Weights of a small mixture-of-experts language model, trained from scratch on English Wikipedia.
Training: a variant of Adam for the experts, 214M tokens, 3261 steps.
Below are experts of layer 5 (counted from 0) of a mixture-of-experts language model. Rows are named router (the router's row for the expert), gate (a neuron's input weights, with its number), up (a neuron's input weights, with its number) and show model dimensions 0-95. Each number is 128 + 32 x the weight over its row's rms, rounded and kept within 0 to 255. Numbers have three digits each.
Before each expert's rows: "mostly gets" lists some tokens that are sent to it at least half of the time; "gets" lists some tokens that make up at least twice as much of what it gets as of all text. This comes from a sample of Wikipedia text that the model never trained on. Tokens count by the router's weight.

# expert 1
mostly gets: ".", "s.", ", but", "\".", "a.", ")."
gets: ".", " | ", "\n", "\n\n", "2", "0"
router:100089115111149154156146099085090144111176104107119129106157087141109141171100080141118145127105192049104091170170157129090152124171135091092118107132083136115167089066120151117149117080121111109122068171196089103079124174108148126117146180114162185160127133102103117131145074159172189102
gate23:159103167119135140135099085113121118178120073137170170130136185152152128137145190112119116143106107102105202138159115122134127199101109148059088170112046102186107210105206132172138152127140130097149130140145080168117147142149117146135077146097151135170126143095121103183118104106176123129
up23:137120096125141158110164114085178117217120074139137159125111181132096131152129181105154089172102155087103179148135123135157122157133125103089078200102070086163114155112139169154125148127182158035147152125167126152157172124191095156101069092110152137129159157118160118150099101130134129108
gate24:109154122111153088177203153142131092091159170164200118106110129173117090103143158116154118090075125101070115172100063116122137131085107072108132141102078096129162138093159054109140127116152099123178171121127201134102152142139119130109116160108072129079112121107101096115074128065124146161
up24:105152117110118076166195171150112132105135171131173085125146099140066097133111161159165071095124093115137146151129089120139181128144142076164107118106148132142153145093192124117130109096159156103248142151107138102151154163165122185119126152110041114150098149163133114115150142119082116187
gate25:135114161138094118188144130141109124168122148128040136086109103085195104129111150126185083144050162148068118154139126097133164107149131131127162199154098062093147161147142081120154094083143140139100120138085112122127145057140131170097075114154106129141152126096117070128125190146088092142
up25:135056161138127140146096098133155096219110079144085093106183120112197133135106159101153098119082138106077125167115114108109122084158131114159165151149101088089144158113165126116167087084140143178089138145058118084132093068150122168125075110118096145140125104106125114117126180185115131189
gate26:122083108096079145133080136159097189153187129176148123127139155158199160136108148178176171104118102109162117066068038101141144138108100159099133159106108096170094152099166181127125139140124134114143167147141123121168128169137143171137107073161153163094096154125185114186120139115157098096
up26:152057088122097120093119186146079160150129166128181113125103157173173121109106154154177110120152131138141102083010082124171119155098130141110113130089104063129084139072099174105100115151097103134177186127089128138134108162096102160154111095151156133083089120143157113142126125084145088131
gate27:148078149112128159142189153176123173096122097144175140148139103167169100127144079190115115059133178129079164160112150152166112117103125060116118110110118092130173116087141126056144123073120181138145162095093102120112167169109133111124137104136087120118047170099137095151145070124066113113
up27:149076140140114208124170154165106135074114122177199159136144103129128149151136106149086152079122164119122122146120163161164110092115110100133111151129164107126191067107131121063164138088115162132153113124162122141176120213172103101143082126117106103130040155155116109153161093128058104145
gate28:127148155125199126196184145156144110149144132124083134115130126188170123129122080133132131129144107062068117148089097123170107139110143122214102116103046155111099211117156111182172141103148109131136106131124164113163134141145126059172141094133117168088092139084155161154132098164112144086
up28:093119075150143117145145150141083135126145134221151146132108181174149122120141106148144099184110133126015177179084118152150109102157139099103125149093094180125084183131147074152160172145135137145103077069162127102109130104164114068123189127159135182089127120127139152131134138120146152107
gate29:147149145141109056051058120103145134141091184143099150116035123085166161113123158172117112137125136125123125100144107115141114134152116155156126144116116156128157121127149153074115130195108093181087102145172116129128209168107116082140138117184076154158101125041153114157137146131129135185
up29:116192130102122094081094132101113130157120199193123123151049133085181146073146172187151165123111197119144131062129138132150102092120128175136127158110112152162139161174114140122093125158118095163123106117119189104151190161144116082146107145173086120129088147087180093162147120102106108148
gate30:106097168195146081121172102097111097142125160170141098114163113142153143152170153130104173082113156103132127150168036154105143131133187103143185104090178135136157112079138118135138110098114184141090132159087168130107141153147099104038087104115133076115121178195165119153150132162140140161
up30:114099158178124054153190115108090114150114143130101101105127146125177127096148151127150143127113116148095151115169107089132138156163213160119171115072197168165104145121129135130129152098113183119117146137067178097129139117128112120049104089141117079060126199150161075171164136130093124141
gate31:125068095091075129150152121149194063127096066118167086116136107150101140130150094114130185111119119119062174178109107167137168134072142112149186162122090111094138115161148153119141162125220119112098125142168158140147132138123116101036130108145137136132112186124170125107134167092142180145
up31:136078136124080184169135122125218100129124070107164134154152112087110146171158142108149155089153091071139161210130109136161157111092152096181147164163113094080115139135122116165162174150169163115118133139174143113195145107126132143082120111140177097188121159126171144119175163121115180106
gate32:129161148115147119112107084146152140116116114108117114099094132117114135086140182125146123178125190215042185139154070140159159091163111129143183131122112105105177166078141085068107128147164068164130119110132143109107146148130141155119105054185090144161080139073113114077148113141167136111
up32:102145171087094128123152087107143132072114149069121158129120119094143120094131158119164072150135135142049156176150111171172202127184137120121190148136153147087123142091179076128095135140161106173147120103172135124141151137142153134124075052145150131136141140068117156097121118156128218080

# expert 14
mostly gets: " and", ")", ", and", " or", "),", " and the"
gets: ",", " and", ")", ", and", " to", "."
router:147136162136177114097116142120180174096153150083142161137179106151143126149195146172093058109182110091140112112150139180149142133188121086119111080175123141092116113142115108129160120116106193107121128128117083194114091155097165201198143128115110105161133111146116161079168104141104147200
gate0:119111113104137112107102140101115154134153113116093134099111119146155064086159122206114134081161111140082152101114078177114190088120145145093057122113091126148119097117130154107061135097143119073236100112113151168115151143185081143127094112144142168135082137074171165147123139118110127066
up0:117071137119157111126117163105150140144130116115136170064085150150146051098154133165139152098141127142110126076118045165115156095133122161100096153119087132185111092120141090142068133130138066106200110098142123164147149150185059134156119110152130143143085158053165161158119148140140150058
gate1:102133122135127168101112147122069153098060115094150175083096069096099114101146106151136130101138100176087093133136138178117162165151134090108152106131059103135131108098154068115136140128124095163164124081143087188138193141100032139154144096150109100138093161102116130178083146123136065168
up1:129145115103113204138128111153114159128088118131152118126098083136109153136124125162179116117162115212091103107178088127120172109152100142134151114116062070191202106090140126092105113109115159106111099101083093164109168204091048134143157113165118130119098155083086144163115145070120134129
gate2:124152126177090152115129166143072179167091135106101197149157106128113088167125165087106121167178204141115185114119134147172110140137144127138148123122175089085162157117158102155173075180138193112131162153185176082148147111117133108087032158139142107099128159124134126144145155139105152153
up2:082137124139091158124174132116090154126100094100084171134206136131091154161125125107109130147133180131098179113051079152155145080092124120092164152112168115135149137138146088180152112181116135078073137181182181132107175116172149087130057108139126098089127158179124115159108098105086154128
gate3:088138106108150172108157133141160139115116055107108112071154116145137066151063107125091101113157084077111129115146174156182230126166138139142135120139096090126147128184144110195169115113179146112137081051122112129145120121119127146145095111122114166160088123177172155122075077140117162139
up3:110125115160148164120156169131145112135051081114063077115113142119089052116053139154138135092124130124100151134107205124178180129147143135194155125100128118143139141185120177173131113146177131110114134033093139106134132109139096127101084120128082083133075162149161129143082113136084133124
gate4:142133101190120110132096088177136179159097213098138128169101080094086119164126140111158163146042105093100139090137100120151092113208119116123148099122103120125097097109121122159128168147123206191132143116106148141167155130088146150191148130146082128148075138147188133120176143162095139123
up4:094069082138122089128094091168118129150102182091139131124038130093112128128152143163129117193063110121115135090102133131154116152140128117161129108083105180133119102113111102159098120174133193180151096117154161147163183122122095123153129142149071157166056128124179072162114188158089129094
gate5:183093085097150121124163226086151125166079100145142113118168089113156116136093088105175099134166097144151142176084156102112150146146141097151219122098190086160122156131143125125095113104144119173191159131108094103107143096090069178139099083109119105157155128145130066145145146151124115104
up5:137131077118133086153168188080115122125077109142129125102130138120140154123117128074144072132170098099134159114032130111162145142105117105171213121125183111148125110162106129147081140136169124131141157140087121071098138085101080128121093110147109107114148129160175017165134145123112093067
gate6:127122109095105137133077132132191172074109149138124143148150156082130125109163153132152190127118176127177115143204129144111054134090123096069134128159140129165172069105169139137162154190178162089160176153098126170161141216168094097109134122122110102114083139138155124130180133139083138137
up6:188115111127125140131147153122160188112129113157102146117149133155176100138129124150162118165166177085145140152137096132135084145133148111100175119161138080241120090064178164146130114148169184081167208119087124182133193128186134111165135128136104077135101126136126119168167126104102130122
gate7:170117123170069147177125186191097131102045120133102162176144145069143079116104153108133137167124095114132137158134118154150107179187176112109144189153112152132141142144167138132172165110145057163134123176094109146151099097169135127121096095150105133053096155109112126191136171087136134149
up7:170131109122107135119120151162076155125045084166126072177157141110138073101124159122161089165122100126118171175150135139170151164169167141079136153140101150116185154131225101122230152107155106123146167140121109148092125122151110102081166108183128149102120163126126133169163154117146157145
gate8:107133142170135117145124112124102178098133084139135112156138173078127096131110112133121145140148151100086161122121119110126112074119192158145173070122094097121178153092167114115134141106137152108112169091093185130180217122121083105060068111167138109134051190164145061143085139128164148098
up8:137102085122104148135164138112111111127066132121114081122090138090088074113114102147161137103137135109076139120140094124149191146160206145161143152085125095161168156114144147103083134157191129125163107135151163126161175115147099080128113146157079125083075196157213099188077107114155118085
gate9:098135051106124225111139203129086107163167185161170115157105142130127098141149162150173095126147084139099086127142098117143173125141110182189114145053099188147117165132134152144125144142183137147162101111130122120098171174140130114108146100138164106122082115102190127153065120089125123125
up9:115097095125149177139134172134089105132132153147099110180110120062123076138120164143127125115121137155125128133161113111106170097156120135163107183065130156152116142151160136157157124170217130149166113162097135077047114178168090161130165089185126106187107129123230138137085123137155142102

# expert 9
mostly gets: " of", " in", " (", "==", "===", "| "
gets: " ", " in", " of", " (", ", ", "\n\n"
router:166140154067162121156120111087096179119163174128094058133132103173137135125115141088116130149125151091121144146113050094153152177146106150131140101161139145165030173118167134093129155072137131107140113158071159090141106148120172110162181075089120142134159136122137184094185099153173102105
gate36:117138084145109106122164143131126098117120095098120130131132195111098058067134123152161132101125099172117167095122093115194157076107167098153184114065107151150152105149162113163126153147141146152168108108163092146116208106151056108097089093194164117134089191080160099138098146104109114133
up36:118114180113150123140158170130144152114119113139141155109119093105170140143177122132082106107152160115084122133116142112192086144157133032173119188104142123100154164107190170193108114145191078152131188125159153105156180152130079130137094155159068083134124212107156107139140104141134115103
gate37:122101127080068192170146115152190130070090174112142118091118116086130138155129109126139215123114159171133142114092149075074225094155099127089110103103106149160131062118077149150155129115130105146165135114142176125167133137094121153189124136173132173068119138151132131149114128145131120076
up37:119135103115057196163165088107175106121096123072098111072107122094109111150127143126202175124162116135092152083092093075130212139145142112115145126077079126149119120117118127168161163102137105164157144119105149147123134136138130154160126127176041146086149181143160132170148171129098132067
gate38:145186143108140138122111094108161183130138155162102168129107139149145114137120094132202111120175060100144096112143102088138141168143170113192130089110090102180158132099130129184172169098168124130137078175097165135155237082122154163122108085110119125152128115124142175198177133115137143126
up38:113153097103122126140146096119109131145147142160114197144095145141128112136127115135196106141173091136114145183138164072161136128147180074214098084093112090164174168104186171145143102136161108148139119126100166143147239117115106155118080131142149126127104134154142097201185113147087130153
gate39:138122185140164133112132125139151115130078105132103174129143118094138078139201113078101172144066139113147098103163099108146142124163137075108165131121166154109119119135146124137139175099094125132190101123103126071188129129152171120120113067123093089069154140152209157157131084145088067045
up39:125167145150130112122194124166143132119081124085184164130103128097094089100156083085124184160105128130140135082071155138143141142121141073114112153144141172122104151111188145137121125095110121132149080091101106068148183147125158187084128093161135125065115128082166148158184039147123079085
gate40:120131104160105097106148098163075103142052179127127113100102136071151180143140108119149118158119102108115189073094078120140141125101150125113133140108200115168162059166110096155133145128092101166109102114063129082163136109159115164081099171180083181115187117147113115098121191158108123115
up40:154115173148103148145155135154126132125125135120095133082104132141166130161178131130120195213136153107101178106143109078092171181132137161126151121159222162115151063130106126157163142142174147133173106136105136105145147136168164133132124131184034131076153139185154112104179164173098133129
gate41:064139123115119164189120126089075194059148111127138150104145135179101183106125127145173109116184130100099133156154149122150147126135107075106139116106140137065182130130140072089122077101127124209095089136135126176116108148128101155092118103134089108131137146042112152138178102196139113157
up41:102149170154144167193106131071149144084131114170124127140108112186070179109113122108177180080119108090115151150123155110115137144058092090108142164109188117112144180131225093101140121068155155139109125117083176194113124126149130115130132124112089066112135174105126149103156076134113130131
gate42:168131137106135188128121160194123147144137127168148182154148130183061164110120134068176143161090157160130129097150187120143130165134102122102146129165140167144103215152244132056070147117104122148094123110118103133145136131150130128136181165131110132107071181115141129108145138124153116104
up42:092101185146136111149124118183160124165109120203136156134124163125075169104162140082125136135167183134136118161150181106160095115078119171160137123180165153101094153158192099088127151196108122139089147119104170128186133093151126091124153119141093058048069148089136109135135138120157133101
gate43:124126115125101144136143181190168098131103098154119171154116103109131078105134091119160169127118080084113180136130170160161154080107142080147179132151104119095170126134118137128120152171163127157124127149125124183141180147113043052109106138194133096072074175108177064138138138121106129183
up43:060103134101108101129159128172108125200141148128146167135102143107130052131147100185132133070109118131105165117136140167128123118133165085126150087119122113078186116131114136168151142124156081124175150075163123144133148129167068167088125085185193096154073180090179061131121139094138149102
gate44:162127160191068099111124141159073118128113150168185146122123204133167070174067158109134132139056163115109161105072136163155160110122150123120113083108164092073113081114081081159153154116153142137111200100120109140108094163110147144130169127109089158118121114059116114122153163138140109173
up44:142120129181070061107101139135097117171087193139171173111160185108169083148077175102108149109070096130122125086130112101175121151120146113136155078104135112057134062122108103104139152095148154123139174086131077097130147157121146133094164153160080146088115114061158100145137169161095117113
gate45:092146172110070185101139164112087148120107175136157121161169084095144120098126136108132082133076172119091170168104139101125139102126124126125144139078135109166126070183180082051138187083096162145132133071101168122120122135110130077137098078147104140199147122086141128081094101163157092144
up45:043153154089128164163114175095093090118109156155135128142087084120103147127152129091139077080068129129111134149145130118137173123144146108130144093065144138195094067165161086094108144129095100143136136063149168093070162094180123090118125087139112127152126154081159114128044099123093139096

# expert 3
mostly gets: " |", ";", " and", ") |", " |  |", "),"
gets: " |", ",", "1", " and", ";", " |  |"
router:145120161120161088066103126119124145163167089114055112147143090172125130163130085085098047179119145094128132109126143171123143106122109153120111078164149159137148130178091143143176091167142166082093055131083156125078102159106166135188150133118152139144143120183102145081057138107130155170
gate0:145127140137150063154151151090118080086191148181107158145053107157137049130096116145133165132111099116123135114145077165090163140141139138078112063134070092119093138141110102141116126146154083093166140095195118108132116109125102129140135129156082158073043087128179138106097170130172146133
up0:166136112124138100179140182103111074123165160161166180166049121155109080096122114155128200105157138163108120068105101140105138131190131126143153108127100108130138118109089138149080116126175108115182128091161090068186130107133113132098124165173095107098036093133155129133075163151137133097
gate1:129160164143152133137132099125124114137206140143103158160094109123165067090094212136111135137152168164120128046085134069137083187141129115144093152104160123129136074115153159086166111140138116155172088120081132120114157085223100117150068161168156128154107161118157148133138131077117135093
up1:127129153150107106143134066118189098125161159137087128133110133128141070079096164126126087157172157160089114056048083096133089181154149117131089146099130099107132129149150139100176123113121113169173093117093134113112126123200108103119150147167147136131057169052159115187150146121106161078
gate2:103134128093073138177210094106099167117120100114095128081140095147173120147119118051114143146197135122140128156143090128128155103150125070150186178129137155142132079082169085133094139152097112208160110115193117131180146113179119142131041102141102141085140140135127090134147152139094139124
up2:074177140061125133140205118143127125107148091106116140066156100160157097129088120127090111124178109103123151103129099128127213088179155079185160140153167139119135140100156103178113101126122118172165096141154057142139189103165130151137097105159110103118123144154132083080115187076085114105
gate3:102176185126154114162196121145163122085179116143137228122149105147156066113148138133123117102140167148085124089105052065126163148174163139085147124071172105114147095086098093145182114101101098159114090117156150100147126077166121138147118125121162159160133170076168132119131169136141141122
up3:108098114094106070104174131153202112102156156071187159108096099132121110110156107144141088139087092115000182091110056088129114119171128175100163134092166117151117118123115099120141145158100114180106111121121116107165142114131121157128155129129116160119172135070129106108102161172160117154
gate4:143074161135144125145134213099151122200130149140127165189059075123127116127156099181102141147141134114161111065150154115125137124167121104098140166182108144192070099175131158163126127109130116095118161160105101145108147084132099139099133103161092141138096132090161087160143117225170124165
up4:147086142130110121128159158104128132155138116110177159131083080145183097109168091178114169069142157168159122112122199125109103137107125120108144152136096115136122152139116121111129165080136101126140164106129094217156121121185126135139143054137106214104073161084171083176129110171169100189
gate5:077160120188103179112105128069125170130084128124152125101157156111140132102138100160127136136191129090068135132126082059160151057096134151064112107132140140140135084083146108160141145163115078085144139120093175140172160185158116139092110096182135085165090119101169115185100117090152093108
up5:145159145191150130106114111133142159040104124152145140112183127164163109122172117168119137112193102085134107123140130071131124131091112129076068117153109129160118118106122123072140158140126088070165124079112177193164162168138151114077142102186161095148095110081191112136082124112137092071
gate6:138113082123078117123129118136098126154147114126131161123153158104125129089134110192126092128141149187146177079149152113151122083068135172184169165058077075120079090146108128111122150165135102099131124142080087203110138115156082127148119116130078069172071136102079104131181173133083156113
up6:143129163140095143128136115162110132142158078094114188080161144161084123122110117159109084142160164201174172116102205108167178120113153124161173141062117069086053134139112132145162128135191139070152131119123116189102135158156104151178150151140108095145072121138103128097169166145133155113
gate7:123128121167113134149154070102146133169070130103129164124113186071128159116008152128118106107101097144092113176084138071167157115127141134175164149116159122128119120139168070162138109120107163090139180129106131133084143153150047073131154074170138114146119147116093132139110189084127157118
up7:151180125195163139107120055061157125228085093106166141149098160117116148111083147126147110116145068113104085161115105083089130130110128121170109173129140106100146107135155080141129126117132168070114131130082128072138119170140053100160141111133161081137096116124103172190130145092134153152
gate8:154107107159171068132098163111104136158048141109127154132179098084162148068118087062156112103173147153133136100132138127119110101099158109113104073148106122152173118190091149168099150175146061151082144101102127153114137085132146081130077112122120148044158128106123096129119162059117104101
up8:113144085178172102148093149101078133093121106113127188093178133162123135106159110085138150092155152166158136117083153139111124145102170109077117075141075115082107074154123137168152120153141102134129162051131112156151153110107135052167082108120119194056132138102106074122158122069103120085
gate9:110156160098140106177117131141192112129100140153177171064138122070093154120182151113133143171130148150114195106102093129162140147039114137159104120141171123107129176139194080139179133139117157102108144124228133124108123133135144125107128078140145055166133099164123115100102129066129165142
up9:109113146107123120217136105108141116107092133153173152097137158113068150133147157166122126137154173156140185106098071098179103164121147103102101143146179148128161198127209134162163107076113154143128108090206122168143162095148164128099136086150170051156144134152121099101091106095139129150

# expert 6
mostly gets: "\n", "| ", ") | ", ")", "),", "; "
gets: "\n", "2", "1", "\n\n", " | ", "0"
router:175141109094156175154182131085189146155092078076106114155179081099108127153079122072119126168177094172158116144152134129083131160127139119093101120167176184175161178094155192147094139139154143116180107147191077129112096148119133144100164139116140180158156152161098117137158130152157107152
gate23:106121128131076150202207124139149149145076140106099123158160136113113091132161058106151215113136107175109168165128076107164178089097112086099154128126127124140091108130159150138086101149109073160151112164147156087168104154175101149104140097130183071078110147121110104083114141096116089143
up23:125058140131088132149171160126167146210043089100095147181179107116078109125146125129207150122106105131119158118129172092139133137075105128167142119144101152126075113122164144142095122137137081151167114170145130089131085155127061135074113121109174095123115132116096098098088190093096096139
gate24:148092142104076143119159089126147167116116101130113089137146116095110153108213117126163170164143156105140132164137206078144091139132128157163089118095141115123180067131084091149071156160174172102189126130168143183137179135132099105078126097115157093129118132122160034098092140152102123156
up24:153138147079130140113174105146161132109136092139104146075143090101104138076211123088100168144139149131136119119160149100102115142194096187169143133124169111187147079116099110170085133118194171121154107108149088170118189155126098054115148113138134079138128153101146055111072174127128147099
gate25:125171119241093112160169127093139093104091110146121091177130102091094170115180108126129111048160143168138143143150128114108094068109155068148107152112160115126107102145146141209127138158120108164127140103162197166151119102107106121100088158134140155137105142159121121145183142059080131104
up25:158152124168089115133164137112161103141122151151082078122169083076108173147148125125096139080145102148177123136158138151104120055172148094152139105073140076170065095169172137185093173139176125174147174088121121129130128137082078145104132148135117104138103186150106123149163121054083160088
gate26:064152136142126103166097122183079136172126156181075093123156175111143115076211101131096090106181082122118102090097080105162152133131107117096178174099151135063180076159192121133105178093146140168154105119137125131150169110139127098158137166155145134093141098151151125111130116071096144141
up26:127199095106121118119164075177098152117100124187117111122158158165171113069220080098102153136134153135104073117128115109138107113125099125082170128113113173075118058204174102101095168142175150175147096130165136145175171164106143116118129145170171134119147089148098151132131125119106137164
gate27:102111101147072169142091129067146167149128147151195107129069160165111155053125112131117146106163111156166169050093147141137109092072085103120133125061120119177113147062123180127105138152146108111145114114078139194154125105119122093130085146157106142066112128158107107104142096122138066163
up27:172088097155115092113074129119160141116124139157173121127054123183109183068152125150127136094160127136166157101124116138122142103046105131096097112120149096161106176039109180104142117202122128066140120170123150174115126114098137109110119124208125103102144137171097123109155100066158106130
gate28:104092106132103114140188096083102057110052149100098109106120152133163167115127139145183101079144140150175140128187072176205125133103125136134129085086078119134134113147128114143150131116184160130114149126109079144132126143110115093051117043149126114070108109072134086109082138108100136146
up28:099081081130076130137171153083121111078077122079071118098154116087145115145145099105154105098179113153150124129144046168213123152102123151087129081100086118146160090160098131136170150116161133143126139115099084126118119104094104107088083090146139137070109128051138095109075159075101123123
gate29:135117065096104125151113103099112099124142122130143093111086134105142129135124088152117104178163103113164114041083047141137158121127178133102146046093139050125147080152136086133105167140064131108118150107035116160152089107133112165167128155180148132125135151125180109113135099073112123107
up29:133121068117095141156101096074112112148152090101141101085072132114118136111090113176120116151183122093184163018105064159145161108114147131131172088100146068124141090134100144141132149126081162087149136133091073169148108132133126157196120181164127147127167159156183104132134137085105154126
gate30:069079145101093173158177108140113120118082142119118121138156141103122086118148113150155184093093188167143133109107092058153091101104116128138116185140106106119156049166173104137061128121151146139155160161070109201135163112147123115107115113195147143165056165139149123120126116139097070118
up30:104112160124115162154181110122121158076071142143137137124173141070087104160123078130098199112130158159168137135168111051116045105151093125132079176165128128097182075118134156106078111150131173134167133161141121188115135120132132135063149136169138149186093123161147129139160132120100099187
gate31:116106079073040085087158100119159074098109098103210138123121063115111107115155163109132190127105117114156166114132169133087116128073145100100126122083156150132109074123132138097133123136138128114090064037113103141144086134116159116123087140139117130141158130122098111102179064188145137153
up31:082098083118088125121164128131149121089126133127183196120068119108135069082195111155150161095125130102136157074079178116112176093068133120116147137073119120131119069095098165123182155113151152108164132098076129164171130120140158108158071135185084122110153153071120137112156078171125134138
gate32:161142068080084119119173131162173137122112071123116121113089107139070121083161088129152163151163155109113161156154218102125118113057138108063118106178118132124144140091110121124131135159106154112118086153108115160165103187115092141101041123165139072126121054168134156128159112124170144121
up32:154134124093085151074191134198124149155094110145137166117085104122148190049126088182142170115133162097108127148119224085116098098087117095100115149138110122152120095098115117114107154160122124131116139141149100169157133176143087168125053126204120104112098073131155109175164108123136149129

# expert 11
mostly gets: " was", " is", " are", " had", " were", " has"
gets: ".", " is", " was", ":", "s", " The"
router:107124156158143135080130074119144113118154166120140116093111120165198125156130160102120068148130089103163113140179186140122116156181116189154104095137060059114063110148153121135105052204109125140121127159187124098107128080094135143127100117105149136092099109138121158149165141218151125127
gate0:132094097070156171140135080096087106088147149112155109125060094138089144125120174150133188130103112209131091097050099079143143084137110136151129155145101123195111078090124152127126099106160153142088141103129151134117155124162110113082173137175067138115105163075183138160115130110075096093
up0:179118087112155081173117091043080131062142150156133139147062123163155160113124133162151171134168110146166097063077094116130144065097116127110105139123124151142125076120119169138110117126144153070136172110121118106082115154151095107134149139196079135130094159107150141185143160159087067161
gate1:116134082071111200114112138104089141103098133156089155178152096138128108069129171071177218088171101157153133103155192113119136122111115126182072157128091117130133146172175186164143155131139096146172132179108136116105105142148090137096120086163109126127108194131156106165116105102098169143
up1:113140063096082155057106128129100135151133183202101143141145087159131118060143154149197186112177110152141139131160188130103106143122129146180103141119113133134130134193171216150130156174093115167184126136113142133129112119181069125134144128154123112107119176170144088138092138114106166148
gate2:112131096127112100096191168113159126143100188138204161121033106153144119114083137148197113127141168105123097086119187144111078094111121157121124127140103073155138165093104125135147132115088118193099132135103151144109128070157127076139101181183107112067106137180157109118160109131134165176
up2:101073075085091118165172154098166144175120186113176136100041115163149130122073091156229117123150139103131144120079148125132132096084131147100134106169104103154118164104105191133122160152134147146180133138103142137112133109153131102140144165208114126074105154181171114117122130107127176148
gate3:088113174086143059085120115151107105174092103126174124110098139131177149146163123121157103133145174109125132145091141140086126104044146123174109131145178101182139103093196170145144108153076155155173191182095093137105111162165082120117121135125124164130114150151194127161148185159120093173
up3:093124108070144060106128078124096095165110077154127132151047119154108139143154101139166095075128136103121120118166097069154126112102185135175128134139136105137122087127175205135128141143135167117197113189106130105109114126131098123102135161146103120123088168151128128161204208138151066149
gate4:165141120116111063145144156193160091103123158144074145111105145123137097095095140111137119096070173204108183083135122084134132122135126135083122162090136079156155139194121130105149157098082128165129086133141129098110048067210115138123116132127139160132127140094145145156041101150085115126
up4:173131102075094098174168177156153101144136151165128126141147126120092065124131104124088085110066121182111141055143099129130196130205161107074117168081154098171149134178138119072102145109118158167111074152123153143144118075172111158107115156142153135142165129074113102110063117133136140115
gate5:123180135088127160205188120176175137095079080159118180193146157130097137144110163088189108113098116149123167127120105101146130118132093139100179137146140139205149116134096107194134084137153147100110197105144165155096169106086084094118109131139150135089156107154089133100112120117163117065
up5:097162125110122162176150092136170119188034158095093174144152104141080125111113157134146103106126140157136124140118093063148134142140101176115141092183109136173170101119102131160202067101132130103108176126058125141152107102121105082154125149123153167108157116100126120130112132180210123065
gate6:134113102173139125141166183131147086118136168109144129068159098158121124109120178190224144152154166096112124105054175128128093095129110116115141173089166149087146120091104090173145152149128074164203115102133080144147155140120138130109154104100151087076083103132142097169141200115122104136
up6:172104057141125088122144183125147106136166179122168092104173091160140094081110136172212157142109103109147137111112122103117134060069135140083156161129166113104106159121122155167092135171134108142159120120140134124142160143127137133122126113150175127119015152167143062187144159087110088134
gate7:183140106145104136133105130081091155119120140134063110126161181114098114174110083084134089128079127155158131064135132145171112153110129120072109089099127095143083122158137141094161104089094140086093153108104192134113200093169103070087117177173159095118154139180159100183136146188102150114
up7:192207143122078107156107115132085138123158126094104142138123187116086087137069082150138093155078158163175100083097126102138135116128156115091111085074121071144077110156100126109142132102101123087160156101107136144123199051155127110118079133136138143085171142195182119144164136130100136111
gate8:179149136173080122127112095137156131146115142161177126173143130112171144103114098082110151108167106121118179119038130100241132101120131153151148078155107111190132132157130187130170085104146140168153117112085112106139157094163071130144108100089079127133091160156129118143172164156165137077
up8:162147123190075081116109128111213142116117142143166142219088164132115170127122108125112141114150106151130196113090122091231152112156089138148125108142088129186111098167130183094117092110111150131128109076123141134112165142102110109157088153102085113191109125109118117122189165158136124092
gate9:152080107155126136147194126188164123105083122134125119148105148109145107146179166157086133089171179144131141133131144102124090140031160166169147214095160067122138128103106129128111114143171147145089146082169134131102101152100110069158115146125134138095124159157147116172165197178137153185
up9:108083113115119141184203062148180105126057184122113108127110151091124100147198129151096143093182144115148130127104080133162156116133168143136153177104180071138161118096126124159116150112186158116139140105124150148160140139122095118107154094149171141093139176169184081167122193182163110129